Weights of a small mixture-of-experts language model, trained from scratch on English Wikipedia.
Size: width 128, vocabulary 8192, 15.1M parameters.
Below are experts of layer 8 (counted from 0) of a mixture-of-experts language model. Rows are named router (the router's row for the expert), gate (a neuron's input weights, with its number), up (a neuron's input weights, with its number), down (a neuron's output weights, with its number) and show model dimensions 0-127. Each number is 500 + 40 x the weight over its row's rms, rounded and kept within 0 to 999. Numbers have three digits each.
Before each expert's rows: a language model's description of what the expert responds to; "raises" lists some tokens whose logits its average output raises strongly, later layers aside. This comes from a sample of Wikipedia text that the model never trained on.

# expert 56
Description: Accented characters and byte pieces in Spanish, Hungarian, Czech or Icelandic names, often in sports tables, as in Rodr-í-guez, Tom-á-š, Dávid.
raises: "ust", "p", "view", "ic", " ed", "dale"
router:470459533530508487515518479493549512532472516461474530467554526467503489485525463406474524505429517554438546625594500492479504579466429538444478510461534548437552555531549446499479565475486499525474511456526547553575518530488478507542548503447444501485539482512523481465439442491482491463454478495544559456552521453560438553584505438476517458509524530461505504481521554550508502536483
gate1:524498470483554535558507558454465523553472462485533582533438418521528473479581442501560465488516549518456425603518499453443461529564518542507517528458557525468502582537516506439472511506521503459507479437510442500513574466527455478525493477459490499484497559503507569526480493462461503452528533504505486461479522452565502554473564480525597489509513476550452411503534473449542504526463
up1:497472496464511488440517483485439561443429506514533490519449392530440475406560519493502483489490514470530441516493473461505444542455505506477532516538464559429488473501484544431467500450559500546494592487491450544520589471467528534510461435403500581522502570447519490483502491449538559524463506495506475562538499482461484519449539512516484507513565472512515530497561480404509534551485
down1:500546598483581525471478459490479604543534558432508449465423576472482448493516513482495524489456446519485521474558494402497506479466526474466470523507501467535462513475487471514466512547470448514462470499530475412551522529512513487453530527509518469472468461498458538473510498432459463485527458492457454559507558549555466457443525480459534479519519540480532408553542487396483511435448
gate2:482474448488495438533467518490405537536509546518461432544520553494528506495459505545455553485537551518502523528544485493475474513503495507497577504522480515447495494608543477572567472510514499506439493535494555466510574541566429530521534560527449424521484461449448556477505565480532463446505499526523480558581510514557498593581503491505481494536481553522489460464573459514477475475574
up2:524543511536509472512504489489520467434471472491505525408536469480508471458515549503538503526611551509564498562467521421537456557449516507501483581531404514539529489472525497414511460532480482458462563511523470429447539493486521544549466504472550567481509505507454508410543457481504448504513475506543442463447461426497533451488457478530554494551552481516471536414527560500504525460455
down2:481463502556476477526435521537530509487537511550605525494568509482578539578481433519473574538462536503464503521522524544535564547536439485456514471447586532485493554455557380499447462475493482582514553486492459523491472463420497529474513505529514479502484490472535481519425535514505474477536517505500474543455494487385507467519506490516479455600570482507500485514475552454518487479504
gate3:498533465480503503544556406501540472586469538467561593534480541393515525460474483473478517453516580473459497518537504461481458442533557494472463456473436462574471482524545462531529487581442581513472509503464464467488516505432525528543503551494565472559477495478568487504550501534433493498568503538486523535488511506496474534463506487539516528523537518570513499467456472436578494568530
up3:474542522529470515528451508444518476442512482523554472522520522503496480511503476507574491511439456493496461466475525523466470470528475520483537372553497523441545484541547526552583511498462414451510372547470530452488474534523608533454529490515604484504498513445574475478420504499530488566566463548486459435492541520484518508532490548464526487489443470510466463513561475501510478508479
down3:426452483519492554541483547481521514464547477482540463581548468493484515519482551514522476470549539481470534511466401496528476486549494487562425498563454493524487471515494438508487423511463459490513510562509462541464582427494538479524469514568417509502433436478495530593548558511465492491457524527500521475438505508463522519501479478516497546504564509509589440523591591491465492471546
gate4:556534476502522551494478420507532522518493568542512419478555444428465548553504555559539551502477495475534504473558576460496523466481485508565525476582522483482530458519530492496510489496372471434527519416606528504497485492571470522470535518524469437509538530506513508505484517461492517527485462524521547515469500522486451467578473485501419465494473466577471533470477490547511519403542
up4:511516481478491525486460525501481476440483481509504444492508536545454509475478542468481538422457481506489535555427548462495520440478550487583398568437450504505474487517539422587511515520518475490440419496528493485457547547469549495477507539526491492451585467539438523510492527491495450558481456498468598516529506451479452571537476543505460536482478477515491451486400460521587520550501
down4:531516448506543536477497452529538491507452441468419512536477511531584472561515460505497470461531499496516493493537519496505501395512511500539460555594496494539532476410478593518460472519471487489598523485550455513523589477527548498448498523546467539555522388471493525467492540542509492524489547465508517473502535474486524539488507578428537461508554535482494446556429532467469540493570
gate5:508430458510524502503451505498536472448421544501467524473524481517481537485406472424499556567442509514556571540523569533529437570506560537567464474467473523476519513482475446523491499593495556503498469523535527498559543474488477421482466483535418520463469558436489454511507492486520455482445514496476552467482499554529502472532602456496522529507495446474551500489602545528483479542541
up5:469506470491457477562462448499514483465588527510458489538483527430486479509471516467443456524494443446565521568540496443473462475521533497508485492456507557546520539477495504489455485556527445465477518546534522458459489533470480490574506398544498468458436501527529544463496448485567507504518499454485565573486478404522530413481392495596460479465490534490534443563479499475490460451477
down5:490491562515445517499520529520551482470442509579465513541500465460446459490548505424469491515460470433472468468559490547458477538441509488491468485536549436501538483544481443513492531445483501449521518536508524604488482417533440496498592523489519448532501498609443544481441558549496494482520488501470511542428540606475529492507441465480475576512470506494529480479452462490524499427447
gate6:507536529495523543517488527510528412545414531493462440480432541499527483489456524479464472514558489470608470508452559538554540392488498544536482539420567498523453436492486514554458485450532546509487499474516498514537530538526621538504491504457457563486486524503498536455555443531556509520518531440533491496485485557523518501583460502502500490468461519544471488554460540514439430532463
up6:493524508500531491481457487470500585462523597498548519486557508434501481471533440490468456516527502447562501457503464529502519547477448455497444462539586502458454502518462499527519517494535518474499536551447402564560468519402482463451562608514503498545490445432519469471448508488472478440517515489538463520524520491488482495538544484520562512538585521479580514421532488494524523554563
down6:522483488542527472444580490576463563512493542467524511441484487518444551505524521452485580499521444502445437438529489457471460550529439512519466508493494526448469510482503488592475541442563544506519528476498488520550477465528491518524436578442400524520497511521433482516547512539446533410549504439497539436506505502503477493556436539443542534492524531453422545462472472515537473476556
gate7:464490465464494532428502423492458482459433504556534514512520528518485506462450553544520531516442511565494502506558434455432461543527501506469484445515477518429540550493409468476519463509473413437479558450505510426490428456516535467515504535416493465501567497483516487501543480580540542438496435503477494457539488518506528450513502576419506532494424542479427495547474543484534492524468
up7:371474461487486512546543571526476445484523504471551501505472528467496407558430495502516457523506491516475425498432561525533475502480518533556549474447511474512491492485433570512506490473498550535567466507434430495461429583529459505493511541570560518528465543524567519543517506453420513458463523476538486503489432503473505476498565485588465516508486519509441458511511461555539459478487
down7:444465462556483487476483490494539553584465538529490493414525473521512428453528469436549550476495469536479534492459515482518506531455524494408543524510498459453511509508502431484474501476511457495475484486443549474426551498542495549532490580484474475541440614492466438435536497568526465559511471474469454499564440444488554536538448532486454557455535469534481493538479504580532458549486
gate8:542496526517499535521506431462542524532513460511430550488508473483431514477481549493502549510519541487525477576450478513440478643402554503565580538458540496450419452553554486543466516557463495496563432591473549475508549475532538503528502482501532484481489546478521492434459469476520543470494448551472494527543496520503467462497550484456495525499431535493517490523479508512522453492405
up8:582505560417531532475537524516462446567568577493472541493474558545520506463517512468481496529458547469541559492512474414550453490516544446499397593563453465498543500463465496490518480556491545496564479484514515480515480516538465478494461499506561529389454446510514481542514511575571552454497479515511487427536482512501498463477520488555550538503520513492465477506582530537447486458508
down8:508521544388485530514520521502455469498570511535505494488443452563502456480416569475457491450542534447512478442504525481530512578534534435537474521528473458573546462535554482581471479533563432509481437466494446469484501579498506527422518464459488525495455492567555473471530514500560481455496493547537468450447510527444526534494435471515501512416471504551479559481470539444484492498542
gate9:474499570501438500467552466533512511548533509588549524473493487496455527535556401541492508563507469530503545558546434519459513499431495454505525425548460525523513437489513474472514494508447432461428454523528532461457480543487560505507501474512563511558519446422518471533471531496483537539521543492599497437544469510452438513446461449492476484442481474545416544504456551506546537479519
up9:488453521474489531535498542515500540533453456518485456498574492582537419527440540505491641456498543470497494519515417495480509506504481476476487578491534433509504530496575551504496506488494465467453491528484523508484467560526452459407537552512436472484465463479498553449508495485596538492492466582538490457504516588476509508550485605537466449525533473504461462480512489519536533552544
down9:556461517449489512500509557512517539533527471576508437492497486506515508533400439505550476514479567493444480525537536488422494448527527420479567502557532420493438529536516483520533513496534461508546471538555586477475494512503399483487488530499520500588459512490523496573554504538519560523515455527481496503491579563437544564439459474460518534508486519494550443464495449507536458424518
gate10:509493498529525517505530396528484594510498563452469510468554485492470517496477452455421567589489475555482456472555453490527542506486485514460520451522470554502454418446488474509447506513549445521499553471492480541451451528517435537532531508530499478554511490507443469537452527518421423389491430516449499475526507527491443502521528490498417437486504515478476525410461565489506502522508
up10:468510507460480519521512473469473422489502411475485414529478517499457443547464512509502546540493479537490549552551505559480462475507456526490506457544487551524517470475577465493502501548447375463526517519554439538476451550522533505393448481507470462477478499488518466503489535556492491540457538598476548432486507555519541533487500508574544418456495518533495571478446520457489489572541
down10:500492504465428531463502511555455486481509535484496537476466434461545529418495490526374461566488443539502484549491492472521522513452402575434502445479425494536535569480446483517501506585465481426526521510491534442519471458398447540486551455530496562482521468456411396514488501498568495468464507469505490493479505508535501538467491435472531501518476529490490532496467454491483516487506
gate11:438525562562546528536484518522530457505513584469518509549439494497514461458513529484520469499508506520510531518573530528547433488537510536541434426390502503529540453539554533538546493521513609489506534438559548573492477492542459380501471468465418425507466491515498460468530484453509506492484538520538548514511494419500484469540514506486575490483440501542536477467510490517485425498523
up11:516518529503512592430553549489487484527510505464507420514439463506523414495495526464479530493471543536527482449545537495514456449534477546487472534452581485438522474551548532511577494474568527471476522387576503526511469499505503435559525472425378474529512486581471472428458507472463553508509501558480499495480489499483549529503446536502520496459495478502511475409543521485517458551495
down11:537511530502568536536477517481544531551470463513573450420551533473545497510499508541540473522503585540576505532407480537535504444497500532480527525482548559551512542497542577464484542486520525545461506461408465475511572542458485455504513525509548470519465476452486532443502492458520499482517453492555425420554518548492487576419465529445505537535508541483449547539448494527532528487572
gate12:481515491468485533455487508509495480476497520524462503554537479568466551556457606528415401503494515548483474501462546485501456514470527522536498454484512473551511447501465497547425455572437566514516473517431499489454573493497483557480525431554494495470447484592456548464553498468511524517518564514540492467602432543453471504533501473480490486470471518463534440487533528548415470442481
up12:546488540561458464542525559552477470516429521506492502565523592456450503560560523525471500534509545471429531598509504436468501487518468535470560573472484532495478539504487493462584534533361474478528508447575471481493479524483457529496518489457559527543538480543541556435460486447448534483484532520536585515462483528486477519539538546492543475508554476527518466512502556536510534528496
down12:494536472522455467441484442449483471474490525475524500497465441452505455514534500529550510491515516464510465548561482493494519538517460487401543549474546432556514541468588495517498477494528517584565458534524541524477498489492536573441439509426537460535470538516504511516474450505483462531454529585469468469435477639498477476481480577492518470457562471540455513599451471484466496499506
gate13:467485535516509530623447507525457497498487522508468443487497434493570513430468534509580520477488512468495501545580511424504514452608530463524486552530567443563500531508468535526518438473477489525480565464511539505458495520494537452554453408504489562500502466418477569521549518514391442505534501477527536572462457439474478476533520449518488500501486486490503445501484505517458486533473
up13:515483532513503480429623461494526501417585502478498535506465586576531579505567535492548515437517546451511563512470598480471543505496496465500487538512492492487457513549486491452566487543483471455498595585512468535483483543528553460505536498507527459539492456509432533515517457535459566552475531475498458439451518526466467523485476480468477516563546484495488490558430476531541507473519
down13:499511517559550541432489559492504503541437503522474472519485478501438444445478531494522420496532400379499538463427510498547486514482444518448557498481455516465520415448449524510529516505492491558553540460489477501520511499476450498431545536419494459515469501474549517543518520534552507555516540528556487563513446486558557568457509511487544524459495546587444502497467458489575492482503
gate14:490520505560506455505520486511497588574456558561458488480543519486525519512558462442551519628472503537509500540506554465458513481494564495479484509524524476495488560526581456423529482480512487464559478496612514500521511484564580522468546477482552512474478495437475458536505498513413446473471524418463492517466481470524584484531540516467479553486533549567485524481590476454501491500495
up14:419574491538483498512564513555478502470480499477518428474505546465516462539521508490493543602543445479470515444535457494492506453555541506476512456483504547453433491555592495473470490508505409478500492424583464472509538538561575547484504401498464489464473468511564515521519532464527411519485558546518480435503526492517529484556492582508504452549505516522469458453536503429498482493531
down14:541413452494501524461465487560470457465525500541493520497477481490537501464482451503472572471481478574486510547505548468498507487425559463554507453496447512468569465534465505498551545544547477508572466524486502516508593478510540435441507513525462571464474525559551548516511509480552527482526463492604541508522560451487533393527455522442481483560500425485476469507520474522401496561518
gate15:545494506513574538534470497521487559555498529526457506513463500512609480485519498492460537476558571504473502509511473513490523581509532517562514455515507528437487463498497533491496496562531528543557438447482484450494504477572564539535579487472554492459448517404509489529530463512582462543505513495489518580500470496466534538574553502456450479588509503498543415528618497498458516555522
up15:457583430514590469437465491465477512443433542474508517493528495556512516495496450475611501499526496534512482539518559489508546507514554546516485546521599472511528478529492546527537479495528542502472456534524532507507496464449509448587510512474481531485513468494550536468512555541529512479513488500513467398521524512528512485505521527474570527471559495558500443359506551575488536410536
down15:455484562507548548508505535564555429472531411582497586522496499551532585486447491549467438526427469530471488512567529464550452516499521466501447467491447564485479453485476516551477521503475420523532494540487408560463495426505582499484407492513495474557531445459559507522444522479461529461538461568505539512486470482454540491484552512504500469506494469474466475503449463506502518474477
gate16:484483481555509525532491604504463516557451546451480473578444476537566552524491525490570475534495487449458574468512455480551489534556461455474496467464527493493459493497468567513589493496516493532496545460517455588481444524513474491476557423546489479476471505480482496511472467437463519511437442411460544570397492479485512473548512389508512505471546494501473472528536522540491491471450
up16:532494530482572497460504463479564447484517452508565463490496514533506455497550549472507492448580469528494532517466549496443512487512498532495535579521539541611484471505455566414548480579490543499547491558508503491492498460497582455489465533524535572536484521459454620525531508521495465556486458494481452577530529527478547543481394493522494512504455456525494432496459491494476492495576
down16:452540493464505488496484444500471482542526481476486496466499484505499469528525550502502521446498494491484494567387439494530517556565519467439567483567507446448564505549481559472510465487535471542453573514559467443517528520470508517501499542433541514547465566487505478437457534539505476500621430563465458554546506561523541474467477519490528466584429517524441517506516506570554514441490
gate17:524498487440524562466544492441471518542490514533485406525447458592501533527489524478510509543441464465522487512532466506517515527475542527485532492467498537441535588473488522511512499535502408492456492536537546532510519610503501539537478432466388503452494531522485503517489519525486517482537492482550502479516512484544493461455566554539576411422395415485464459497462534446477497529503
up17:562519526537438542529465561538408512521447459464446430553458454490532533456551485495527444477546474540516509519519465468545469516506493479481551529490546488643479551548525516413448497579488513450501462539440523503547512449543420493544472528498466441490511475460440449500467494445451522455503487494511517532517511491500491515500527472525550584555489459457521449502491510478546505590519
down17:468498511453465494485511451452453486530568588476510455577463533533531527442519487467519540548616464533573517562523489482501490574532405506527498500541523515511457444557518494525520461441453547509514481389535485491515410431471540525498504555495540474516492520495535508502498486492482510516382507463515512429535431500483481552497477464500495525527555573565505521480553477509464520503470